Weights of a small mixture-of-experts language model, trained from scratch on English Wikipedia.
Size: vocabulary 23917, 27.4M parameters.
Experts: 6 experts in each of 20 layers, 192 squared ReLU neurons an expert, a softmax router, a shared expert of 192 neurons.
Training: a variant of SOAP for the experts, 249M tokens, 7301 steps.
Below are experts of layer 6 (counted from 0) of a mixture-of-experts language model. Rows are named router (the router's row for the expert), up (a neuron's input weights, with its number) and show model dimensions 0-55. Each number is 128 + 24 x the weight over its row's rms, rounded and kept within 0 to 255. Numbers have three digits each.
Before each expert's rows: "mostly gets" lists some tokens that are sent to it at least half of the time. This comes from a sample of Wikipedia text that the model never trained on.

# expert 3
mostly gets: "ov", "ly", " well", "o", " Un", " so"
router:171133103151110128125114142140131152134107097074171122114118155108137139130084120118131122197081120143141119087128133143140173116133124129147139098156143108155092118101
up0:089098067111109091117140111151118138142133095126153125120100138127123113108132131134140150108129096086161133113133130122114149111103165141165130047120177111155095108091
up1:126102156124122110097179097140160148126171134157082133152111096146105122110138129113080109144143139101133147150134118083094125130126174093126135120102103106136132117148
up2:142105114154120099118130095133174144111142108117117177121173105146105143101147137118092133149152123101100137157151098096092108128148136087133112133134135110151164156108
up3:122123136136110128100151074124156155108138145119083177120106141132105162112121156097102130136144120121138136142152122101102118143152171090127105104140080120103124152158
up4:120090154104066138124118146111135153122151122155098112115129125133121130140135102118102136123118141126143136153110091139130093140141151124155096090089157147124166144157
up5:087121122135138112121177112151132123100152132129115149114123094151112104127111190113093143135165121107104123150169123107088171154143179088123112075121117149107165099121
up6:094119141138122124092133109141147111114107166130107114124139052108085125094144151105106112134158120128139139139169109101106123133121163099134111145143124091140141126134
up7:126100144106142110106147106144131123111160105141100130119157117142124168125142129116098100129160127081134132149177119096111144154121161112135095112139140129140128144152
up8:142103125142151098099113133122136163098123120173084139143096087131112166122146137155102148116130098098149172138165074141123139142125166101133142118112153108097178134125
up9:157107124124124141122120124113130143137143173140115134133108115138089145140129143121103131154152121121131147150165124106089153176162162064128118111140108086081154127103
up10:135127135146126114103157119131145186099120128122107139078109106153124111107139153128084150120194132095102132158163124094096137169111162080144143124134124111151176147138
up11:110120126147132111113162104120162121108122143140108130137118145157120150101158155084101123144143113123125129168174148101119147124113128081160104123112108096137152145133
up12:147115136157117146157169121104197152142151190133149156135114105155146113149111119139162121155197134118138147111107076153083140134125123124104119139123085129107100114156
up13:113109125138129154105169092132133121114152162114092163161114137168117148124158161133123143117157107115122157159165089139107146143130145106108133094124114142098161123170
up14:119122112155122107083160088123133159098143130164121176131133109137115143124128164120105163135144129090126171136158140104085167120119156080125111111116111102131197132135
up15:105151133102156141137121090134153119124119147149125147136125112115170132138111155176161136146069116100150131126133105149118122180115130110120111150142127113123129125132
up16:137159123152125179140133090111124056105100151171092127141161135139127066167143125172096154125125102118162127145147126141119113125130113113168138103105153164158135123196
up17:067146127159136136133117139124181117140113128145109084126098120124140125130112143076170160092120131105146120108139164123128152114130124136099098112140135104114160147146
up18:143127112133119087102131101167127133118120123150119150163144124121120158091122172074127139124128131079077127124198095072099125151126151109120109099150114103133115131139
up19:125161139152114115103179094122141125113138135156128129106147148138109112126140117153103106167130146108140129128116112147117117113121115102120101098141142134126142132086
up20:149099133134115097130191124132130165136162133154141164109134100109122157116110163091092148161116124095097178164167108108102153140103150072131102112112129108120143138144
up21:196150100157148104145133103143143116114136126157125113080137106131090118136124097137106150112184117130120165127121134127120143160131149116171107127146130109136129155166
up22:129084122139095116098177106106161132084123154135128131116109115131080136113144168109105124126141091120099132146150131123080138150112184078161116085163121089139136115103
up23:133137110078100115116156066140100125147112161135141176169120100124162135135171107104089118145145114119086131113141150124135104107121152112139170169148148128136157116163
up24:106151160102132168126146143128098101131093113140094115075130109142130127068140137128072182172138117101094137125148145112129133144131137090111103136137098113092138155178
up25:142091161113143139134129107141138106122130115122149127113153102151105112090173156151104135161132184094140113160130138151110116138114144151107128105108118134150115150090
up26:134121099128099114101144100139095096090133130146098113156130122149110137088157185141116143133143141099156171171145105103114152143149143096131120122144135134125151153160
up27:120090118113096149145166052122146117142088107136172149157145092166140143130170119110120130102112111108080112114112136112094121087133127126140129068139118126101144089124
up28:106111129126096139076129061143119092127164140127115154119144115119103122125159165110108151142161124115134117168145079092095104139138159069110120094127107087137113138145
up29:100127090115128116090147084139138110111162120124115123160140120139093158110148175123086151113116093115145133120155090112097133123133173097128147091110144111126130125151
up30:149114149156093115127177102126130145084151138190087147136143118116094139118118130122110129149144129138111147175156118111096154154125172074159118105167123111101147125136
up31:159125126139121106110142115135150127105141124100087141137145110133129136103146128105096150134168112074130159137160090086135167134151151089137117123140114104139133115151
up32:145082108135147116098147107129131116105152147142115149120149142111126123127120132107126152121173106113089132146143105079089145143153183102137138144137131088132156140136
up33:124106133152110136128151109147146108110149135131135150127149126123094122114142165118108156133148139070151153141186123094102163151161177100103077089128116088121167125143
up34:144126141109121124123165082156141131101136141112166120114127121148117146108147137121116155115172102104127126150169095110097124143130195085108121099095100062149165126122
up35:131093115132108107103155107109125124089165122149131150114126106136109125106138175139079111125165144099108145130139111073098145120141162088170140110120095121139119146110
up36:123147129107127107094131083111111127119106136102143142148150145138157082144183146066132113160133109097142120140146112138114164102165144125122165087132133082109116115080
up37:152118142098123110126151098153135175099172151147141143128099129147107136129114144101088115136150095063135151173176127127104145147123160111134136128121144083121154157145
up38:101127112106130104104142089152115122102142141122106111164149118125116132109142158076088135143159110117118137155151122077088116150148166080124131107117131115158128125159
up39:161118151107089138113134130129119136136129110115105171100131087090102104133118110136153146130104181093122141110128116122128115125159162132136152122136160116140128098132
up40:132157115121134115161148141142117080132173150074148117094122139096123143122125190128101134155156120132134126099110139135095176172116155145101129094163124146148115118128
up41:128100157134105104118141104150152128114144122129087156109092116152109164088147134101105153130152095101127133141176116096121131160114136076127104114133134072109179156131
up42:181135160160128076115157135105109127141143090173109104121132140172137063141099153128112106142130124142100117147160131180099130133148172132167085098144129145154120166104
up43:122127148119158116083164114143112110099130133148122131133135112154115133126129174087098171128171161090133165142211070103099122139137131089143106106118130111142126126111
up44:146118150113118121125145109138195142120159170169114125107089136112113145075111161080107146149104094142153125163158139097140105129142144112189113127117113099126127139137
up45:151112108133114114114123061162113119108137127153097150132098137137103119124146158131133144140130105113141142158143088118092128133130162107151107120118118109107136124183
up46:134091101128108095118141094156141133096142138132138108115138103140103133095155159105098139132138098093161115148184137101094172134149166086105099116131150106095170121099
up47:115166122146134133134138107132128116112106153135129134162115161125107156109122176089100108144139096121150162108114150114141103129078109112140131111137167077074119097175
up48:127125110140129072087145094149120124116150147117134145148143126148107159110157144091109164122158123098118164136171106112109155146121129079139114133113123126109125103119
up49:127137107141116103104151122149152135080142147161120165123119148126109153102149126106109141140171127119113145131168137097096168135148171104149117136168125112127153133129
up50:126118086154124109077172133132133130097139139146115111146156105128140123065155148100075126133120115099128142148172109069114176128123190125112116085129143116119123134148
up51:121115137136106096108156143122143124104144124166088149158135123138104159076165149161134122151172125088133142172166096114118171123146150078102129117132141116102167111130
up52:131124102118112114103149130122122137071157123117104130131117117141096153080176140105108131114148131098130136155152113098082170139166146107146105077109123127166130130129
up53:120101139115102124088162087142135139112145162131103158147158143118106139092154119096126137121156113100099162152152119108102131124148169100155109104116130095180137115145
up54:146142119149108153154123136110123103126145108110116167164136114158126089157170134133120152162163147085090130161137097109089115100145117124150108135131079132142101151112
up55:140107131139128114151159098102123084131152081106164138136094082105126137134102131155135107134124106156148147134128117115103108130136154105156120088139148139120154081114
up56:116115105112157126109129178137127133143159159175122133105162053097085118131122133117104118122129108148139131165144071141136128167133144126135144105083150132108102152158
up57:132104157117142150123141137123119154148137110161163161160109144143128165102114111089135121170106158105128102155180140124131144146118141145166089132135145093126117115118
up58:132146099124123131064156098140125119100137178140091130109161156129119150097138135076145170140165128114102133155172124120116116146113197086150119105125154083145134143140
up59:108108126125115105092176114115143133115169137141134098158121147091090143116139196089104157131112131092128121164144108107104138140132146089101115109127134117135138095131
up60:114124150165113171101120096126130091103121118144115135132075111150139110122115143109137144124131123120122096138153116131142164131208129113133113143090103123125120174147
up61:139137121126141106100141110165142140100145135151127133120089102144129108124162178111108122144190122075134105151171123078093159157161150084130122099123144124133147128166
up62:113110097156103105091141130123107136079122128117112134114132094130104100093119178111115099134140121125148145127145148146146139114121128093149109125124170125144135083135
up63:120141112118115111103138082142135134102123148107102128153125080142123123114127121132122135132170113100155131170145116088083144136128145082129096117117112090155154140138
up64:115118122133146114125140130142170113084149168141095142148129108131103151086132164106127127111155092102121160173155147098106155127149160105151104122114120117120144143129
up65:135106143159122134132145105163098111120120131121149152104083124163133130098105150148169149163118151133167120076151092141151120096111144116097129132145132118140119144119
up66:118142128124141094135137127112138132138116101139127103178158106167063143090113159133117108102104107118112110117116134126141145100115115139125109143133169120101108130084
up67:136147135111121112117167119154124115135123116110120150153118109154123148092143139091113113143180112119152151110145104100104118133145120095157119111095098091152150149147
up68:135118142157108108121134092116180181128117112151176140143108101114136133095121125111133152113146110096119124149146108132124171119183149125134109141121083119129131146120
up69:167096107101140153139106116157131100097086139102155116119121088118106118078156122096135096122116152167170135105128109103109133174152135084100131108156141134129122133146
up70:118091133147128146125133045127100168075116155163106180177118131183111161116122151107111135157168154148160119124130092122147108110118179103126104116139131084141143112161
up71:181167141103119117147105127134141159154186109139136104123167138133116145109135087111079120166135104133140111138123116090114118136146119131125144124179141115117213162182
up72:119094108139113098116128110142127163099142109121113133141140112159133128074124171084090159155130132090112163143159096103082131121162154108158127126129160117111135101133
up73:173067144100092132125108152104142144130170126114104156148138095113140153149151123148118095138167111140094121149115091130097106125162131073153145121133101135117147160149
up74:137106095118142162153129143164135150134129169121131118112120124148138172120125126147131123088126111100144141169129111093108126151139111101122124116124124104076158173091
up75:108130140129089108116155112140156119124134156175114132134134120148116147090189126131094133135170147130114124127167070090112141159128131086127124129112134113121089131111
up76:140133121114155111104167125175124125096125127132114158109133130137130152088136140121112149139146080096126166151186125120091098151112161074121111133136109104145149150112
up77:136110112151111127102166097135104123064132145162110140151109117114115150065162152108107127128141113127118142154165118104094133125120153089158108152116121116129145099150
up78:151134140147118095117103169157088128129144157111102144132150094107147108168091128121116106131128119119148143106111102138129146143150141054150125081125138083157108164110
up79:130117146150136108096145122146169150111128152131093143137157136133109142088156157106080116112146130067159153106159102135106171150169169093122107103114136109120133140120
up80:134098126176136126113139106132150113132154098143075138147109148146151144137139119116125097124156113104166083109151124103135123096137164055159153175099153138141104186151
up81:154100111140126089107138114144149115135136118163146137131052118164092149119156168087086134108148128125108115127161099119136133150183152106136120126093116119087164160151
up82:133122140131144101100175127149145128115126146153126120154135089101127116114117159145114149135153132101156140125170105102099115132139160061108126110121125100113130108113
up83:153099147158146158115153119122112089094150093157063113119124146111167098109120157129086114156115082152129087173143149102134123119180184122096125130155157106112101176137
up84:132097149109105072118141085116129122101104118140172148108083125120097111130157123109156095139150159139173114133171089109139148127149135120137074132131140115156161108176
up85:153104138130096123074173113164161108104165150142114146140117085130133126113142164162121141147172104132133133155139112068110130143114173098127118092126123096124114157125
up86:157106135167132121115148158095112146102152132154099095140124132159095121115155146175160139138111130116173121138105108100120141126113137128115103084143164141072138142131
up87:140100127109109142122146108141168120092126122160114121118123137123104138085106187120124113126144152125139102134159104127134162122127141133150126126096082117106128100108
up88:170129125118109114120152083149146140129161151130130112131139114106131146094145164088126116132141112085129123169108101108113129161099150097144126121114117101138135133136
up89:111131136083118126118133124094128112146096125115141150150100121150102106142103131086163155128107119108114118137153144096136136128135154087170120152149138126117137102165
up90:114074176171107095156192135112155150107127107151155111128137151143110142132164144120146156125103163161093092148155133084127076124117158147149111106098115103121142092136
up91:124111145133093122153166102134137140086166127151107176116118123148141147087123161109113134142173113084147147140186103111127126162137152092145121122093088103110140117104
up92:118107126158132118111158106153118136128146138149150140141156123137109154109169183150087112151138150078142143180163116099107100129132141085121127103119098118152126129106
up93:123114124123153110164154106101133136098126090116124092111137085110131110087142154123152082146133111150151165147146138136113155090153130135100091086100166096120117123115
up94:135126143133104093070143117156133112106137132126122154109111118149114118086154146117126153128160116102115140153190094140083139120188168072159145100118093086100126128101
up95:153104132132129164122190120137166132092111130151144164124115081147142172072152150108088138136156148092164132115143124128103140136158133100150144135100132101149109167157
up96:134131122122084137104105128111146187131167172131145161106159095134117101142073131154119112138163101141140149170141128134118117059145142156161114150104133151111138101130
up97:123105113186099141157151120132165189111154141141093105080108127178075128088109154130118126107142139121144151112178127078093142113103161102099140116118076134112156087119
up98:153098135113120110107133125176140088093151122115113148156120104153110122100131150136118111137144098103102137133173115130091189117117160109088122108149132123125154119141
up99:112130128128095157107147099158131146137130122121152178155111115159128091115123098122089127119135149102104141106167118122127147108185133120098151162128100121070138156117
up100:108139176133128107086152095146135140106153130124139142135156091161125143135149130111081125124134092104109159120171125075100131153156133092132119075126102103122132105129
up101:106153153144129155102131138148121187147124113117122148152122136143118139087147204118119136128143149123181183134141130071142144150132122090105095091134151100147180180162
up102:115101119121112112073137095142111127114155125117128165147093061117124157066157168131128139147162117072138151127167145103101148124108146118148109132127109108111154136136
up103:148112111103120149122138135153141117118137110154126146110143129118104080147145163145103155123150105098097104156142135125096115126162151133121170161107102131102148127145
up104:116132107150121104097139128126143131082141138159078153124104121158117186114132152110104130161158101124124158140168107114120150137153147077123137119128126130117117161120
up105:126130115171134139140086111129121136136129109141101127090122144096184123062125145111086163141123137137113200120149148089150103167147142101143115066129160114108107132150
up106:126107104150091130123163104145175119126141156127101136135112113143137149076136157100081115156126107130149139163163105120102159111135149080118129117133113133121161126132
up107:146136140091133107135136140131102160083195105098124112136155090110117122117149170157151164139132134129117125121129136142105126126116112127156178086131089122094099173138
up108:157120165082124119151192158097165176139122145113091141137088139117145172112108156103116110096153087112171156175131130114129106126167143122137134155117122079088115129136
up109:137170113105110115134109118083158127142154162156149143150135128165072135123096130078107136161139108123134158102169102079129158193154155113117131108143080123134100122125
up110:149115162196109154097152096128099096138160125154119149097107138102150113109126147147130148165116111147124141177173151121129153103154181120149113115119055099086136129150
up111:151119130165097180146145147137096130110141186114116125148092123115098124122133156164151163157148135153131126123134112122086181087110102134154114120103128069127131094146
up112:138094133118115084096135093152136144099170124139143171102086089123116133110123135102095154151173111097141153148162112070105185148132140108100132107104126120158137137143
up113:141061074089111100091128109138160186088118101121127101104089124116059131132156144089080139140116116107134124114117080096131155127137160136148108104106122130093123136134
up114:146115115122148090149149088139157144079164148150114154159142119117104117114151173079090160156133120099150124179194122135120132137097135090142128120111137074129136141162
up115:121143148157112143109136135132133151138159122133125166177150167174134134133093130108132121139125134142095125139136153132076067130127110140153127151121142144155164068155
up116:145084093136136124138170101152096155099138116151133118109130116123088168098167161132113144109180116106127151159152082062072142154111157115137123074127121133140155115131
up117:165118133103163151119125106121111117108159142121123139150125120127118121104104143110082124133137146111122151139126095102099114129132161077129104124129075117124122135098
up118:143088099157129111118158121169131152141141149150124152116137141140138135104141118149102098165147082099147149128129074130082151104128118108172131118155099093180147114113
up119:120095125110095080158114093140143127144150115140128137110115112155149128141139131152143132128111133092135111138123151110099143118146128136115163103160149158122096095075
up120:154132109123140099123183091186162133112106153160090165107133117126105102103152174099091130128142129130145112157159092110106133159144171066104105128121099072148134099116
up121:160149132103138161084087105123150145131149164130126081180115160140123109128162149137131104133116116126158117163157081115129158171103133153127113096125124090151149115115
up122:117067169104137085071148124143121120151069156154155142131126067102148125095140127126130114135129100155125112113136116129122147122145122097190127094113113108118156128133
up123:130101113130116139087140096141123151102162143148064145132134110160130145112142125110092123160163105090125127123154115115096101116121179103113126126122113092135151145120
up124:145114144132128140059132099120127110143127123168093152152120126114108136087150180095099124139131144100135138162163136074149143154125165120099113090176106134125123125129
up125:164082127151164107131131096096126165129137121152148108129108123137089132142129172143116117111117114128160150101123136133099147115159149072117106130127081088143192189114
up126:159111100123170100168142105114125175120080155131122152145145124149142084111095113131115125125134137117145136152154152142106121145115147116144150118122118158100129117194
up127:152138107139077097082182104135152204108136131171105130087158137152122116109149117113129095147124115130145110168156156127123133171100178107101137128116168076154122106136
up128:131122131143095118095152117125147140098128132111087128104123151118124141138171172090105174164157111094115117148148111082079119129149156081135085105142119089133151105119
up129:111116129116121108081131107139148140092121116135127125141137105148140166095129174115120132139156106095144133146149100077095146115128167074160116083109124129131113119113
up130:110135088138130136083139121147129111118140142151121154128110095135100122163107146130123140128152128112121166136160099071111141105135135076129147109129124095134140137133
up131:126107129134127092085173111144158125105130109161091143168089110104134126111134152112103162129173123092164131132168097109097108140116139097137111112100092085135159074134
up132:129112111113131123132143116134122134123174141113128150129129104133121119104147185140070161137162112090155133131140082076093130108113160096165131142102098109147154125139
up133:146091119101108081141182112144135126137142181107113122165105086156104136127177114120124160142179125082158144140142091106098134128098134111129107110150123098151153127153
up134:109098119131102134116145129123161134102132154103151145120088081162119141130129136110106138110140088118144131173155108097092093160164181111141097099094104117095141110128
up135:132108136132146116135125123124119116122074103148057097118096121121141094148096111156133138091135139091151101145132155138081138117169165090131154122124111138130165153172
up136:177123094115113138115120111144157135138125146112147177140140085134079148115155118126117122136139095062126107151118123103135144113122143122087167068161153114124128087125
up137:160124142114129125091141102150140119090167153136134142122113112142107154127169160119061124147158122099129138162184110109087107139134160107108106095138119154111129140116
up138:152115157131140091104132148112138157112106111128140118169169091084097104130159130141129113099122131141176140162121145172134115088144142114126105106129133139100115126119
up139:131136121140125105128186115156139142086161147108100159147159130142123132124131167090108137135167101123106186132163093100097142138127173100101118106120109082128139137103
up140:157125117167128125083129101162126120116152152136099145135150084110094148069138131139112141126168081111122149126144098105099136164133146094144135129133113128114120143131
up141:144093133123115106094134088147138117092147136138116142135155122130138126070159163125093122133147159100124101140175098104108121131094149087154090121109152105126139137165
up142:146099136115126136091148126129141130103140113129113151134137106137134155096145186088090123114152138093118145152172096088093144135104161075150101099133108112112144133134
up143:103104144106129112103154106150166119108140142126125176143113132094141167097154153136091146137159115105139129147137110125092110132136126086117126120125110109131132136090
up144:111139092115134098108197107119141160119135150120144154140094136118110141112138155122110154142145104066123155132183100089095137143161150086117116142130127134117151145132
up145:146117135150137085143167103099155109131100138121158092120134116116103147082138111151133126116122153122156160106134132138129144102115174096141128103120117098127123144134
up146:165112147154127114132120142152134129163113090171160163137127092117132092111111153089139101155148076091116092145147122161081121144140150116084139131121097117153098077094
up147:105120124126115112094151127133131152115171129145121153135123127145120129115141152108079118134152104118111119162169067074096140152149195088122115108114114127132140104145
up148:121105148166112107110131117146115131096156139137098163133139102142100153111141145079108125162148114133130159169159120137083118137155150087145127114088141100119105146113
up149:122135103136129095124172099124144143109125158119129136114124128125133118115138177107117126121164092096116133163182096119106140161114145099124121107149130127140145132131
up150:120094129151118095110147110133101136106136144111136136139124118144115161121141127122082143130163120111142131140168094134103144112142163111112136120138109085093161140129
up151:141115126141124119099158117145180140111125150123120173138116144154106139108176142115090121119131115084143140126163124122091136135127148097141117113140126104149108095110
up152:114129139137111109101151113122170126093134117092144153121118104138098148093125163100117182120172131114162165141158079108087161144130132079123109117128128150136129119157
up153:146102111139099126136136111108151137078149137132095145122109116149098137087163162103102128158144115079127129172174117088094111139154180122170103122113138121113145134145
up154:161115155118123153095130077108165124116108154132099157130129152120112145104124123091089115125120119114150155157151098084098113160112169097123133072125158126154126115123
up155:082112113125144088129145107121125143101133095123152183129122153134084108116173137121144086134110113157131117138116126121106153101160154120135104132094140102177147123099
up156:117148110132110114104154091138136136095100136121084136147106138175124144112143179094090134133175129109139153163153075113099147152154161096133125105104133122122161129117
up157:130108115128110125114133104134135154103154122139111128148117084119118136068127168136105149142163118130137139139158120104063108144134170117111092098103107100111138134138
up158:150105112121090105088167090150136102106127126166116149134137114118116140110135140103099145137184115129134137141182131100112186121127138120110128143127141121112126133130
up159:117127134121131130098158146100140183090095154132123149109094125143120125083111171142111141129122125138160137114104184145130159094195128081125161096082184104135159118127
up160:104129088142103160137153096147098166110125162150114130174169153157133087146120174147112121108141126122119209133144126147137121127089141081088134150136134129127154117178
up161:125130124111131138130165152106149156096107139119112119120139120163129154152102090133132140124138113105160112113111127167112124148181178118142129109127102072186153092121
up162:126117141143165156140125137125185075107124109125143111124129075111130137121133148116110136122086112121113153136118136116097140121132132121162099115151173168123145147162
up163:136095150135107085132135105133135142097136143147094169142134094140097129104111181101092109108127095081104121138151147080080137141121179105137125109112139076136131113140
up164:138104140123126101117148089139129134108113156127114137142121083121112151100172171126077148127164138085101148126171101105083168123122161098132116106124107136157154104100
up165:097077105128114137144115119108080160117146160135103133143080119115135129161115096108128161115130108096146126139144095151118134125134157121112126132140100121107158150155
up166:114154084145083151128121123135143128081113137116094184101136117131151102093119146039126133094121118111134139113159125114138131117127104116128134128116167131166109117149
up167:126107158135130126116165126151133128109135146131111146114113127154142142100147169113102102099135116105152133166160113111093133146136165103144143107119113107119116118117
up168:148152120130153092087185119125169124109121119092117118165142160122102091140135159159124126118125117139126097127137127104121106111153117084100095103146135138101187193121
up169:134120114134110095111151114122124190084137132109135167150110114139105127091128147106106106132170093075152144145158106123086136130120161118150138109138106078146162147130
up170:107128090129095114124143072140176145107152163139126144157133115152147133093137154095126103114184101105102132152142105126089147106151162097133117126109118143094129135130
up171:139170165161140178080127118117104159168127146097140143152112142140169134154117148172132094160110095111169143102159131113108155096150162111090148122116079133083162156123
up172:115140130135102128156121137115161122154134199131138131129119127117095104153110174106127160124137125142114120154145096122127124140140146080122080124176097098107137128149
up173:137131118142124126114166082128174158114141142152110157145111122134098148094127166109141189134135143090119178137122101116095149111142138079145096106118129128119159133126
up174:111137116118117122102151090121111139107157148163116154127142114133132148099141168108120140115124107081125140158186125109101084140130158117130129121102129108118089129153
up175:119091132123110087087160123149133147103140141130114171150108118124148154093143163104100123138149122084114132167173113085114147138123138097109116087108150120152174101111
up176:140113086149137142104150098169166165101162151144117129159122124132128143093140144125083140139131140121139158138184084096087125140125153089113123095110143090110138130119
up177:110122120193129098130134144117107155113192138121111134119088153167141091101101124134097123118115157096142180133145158128096171128148131082170101102134116124130131125092
up178:136095119157145096144137106102132088117116085155074109110096170136122100126098154128132110112156125110172165124117163123095097115168144102170143109084140115130130106158
up179:139118132101093137113148107115165132103103104154132167126109172143097140142092162128138134116184111121134133142161136119128103107129137133144090111148083107129147146124
up180:148099158107089137164118096122129122153173141097147155110121111161166124138106141146146137133123115102134054193113100137125135136120120123108150085119093151096126108109
up181:148117133108144077114157115134149143118149100154132119153140072155119141122122179161104142136167109101108109137162093109093128149149168093138123115143117114139152139108
up182:135133143129084096141144166138135154110159127101154108097152090142139107138104139141114139142120123130082120122103080139104132098115138095148084131118110140122160192121
up183:119068119111115147101139107128139110087137149103131137115109111129109137136113167098098174110110129090133160145163126117115128143136148077151097090128129112113148149124
up184:155154131101167163144157125122136114098152100089080112115095117144145109141134136151132124100109111108143175124129143117058148136096140124142115167123139071172102182140
up185:143146132138144083093125076150136121115157152147083163166136111146094113096150118111109155134118104133156110135178140083121129160138150067153126135122148084113123116095
up186:116110129139105102120143079065102130123128139122135116145103081097138136098144136124119126132173111120125131145167111118139151107127174107085109119110116099111157139114
up187:135087136129103105109144079150134129094139155117125144141129092154112084094142116113100147133139115113143142145185138122127177111139202081135133124129123112134124143167
up188:130137067120110112103167131165136122129171116118124120188125131123065120085142120167121141113135170115097104159115095136129151141097131126117127134123103112155189118109
up189:076108130101136147154165119098132152111142152143136123157092087144130128082139115122123135099137148112094080171164132103099128102127127091141133089109101081080123130127
up190:131092120148138101105139093156137128085099134106091142121138096118139147093141181102098147117142105122157155107144093085091145137093170085103110086122096131115159127123
up191:139133145125158091117153086133137133131141120134100118148127107128135155091132166125088141142173096102113126147162112113100146123112196082098132112126134096124144120129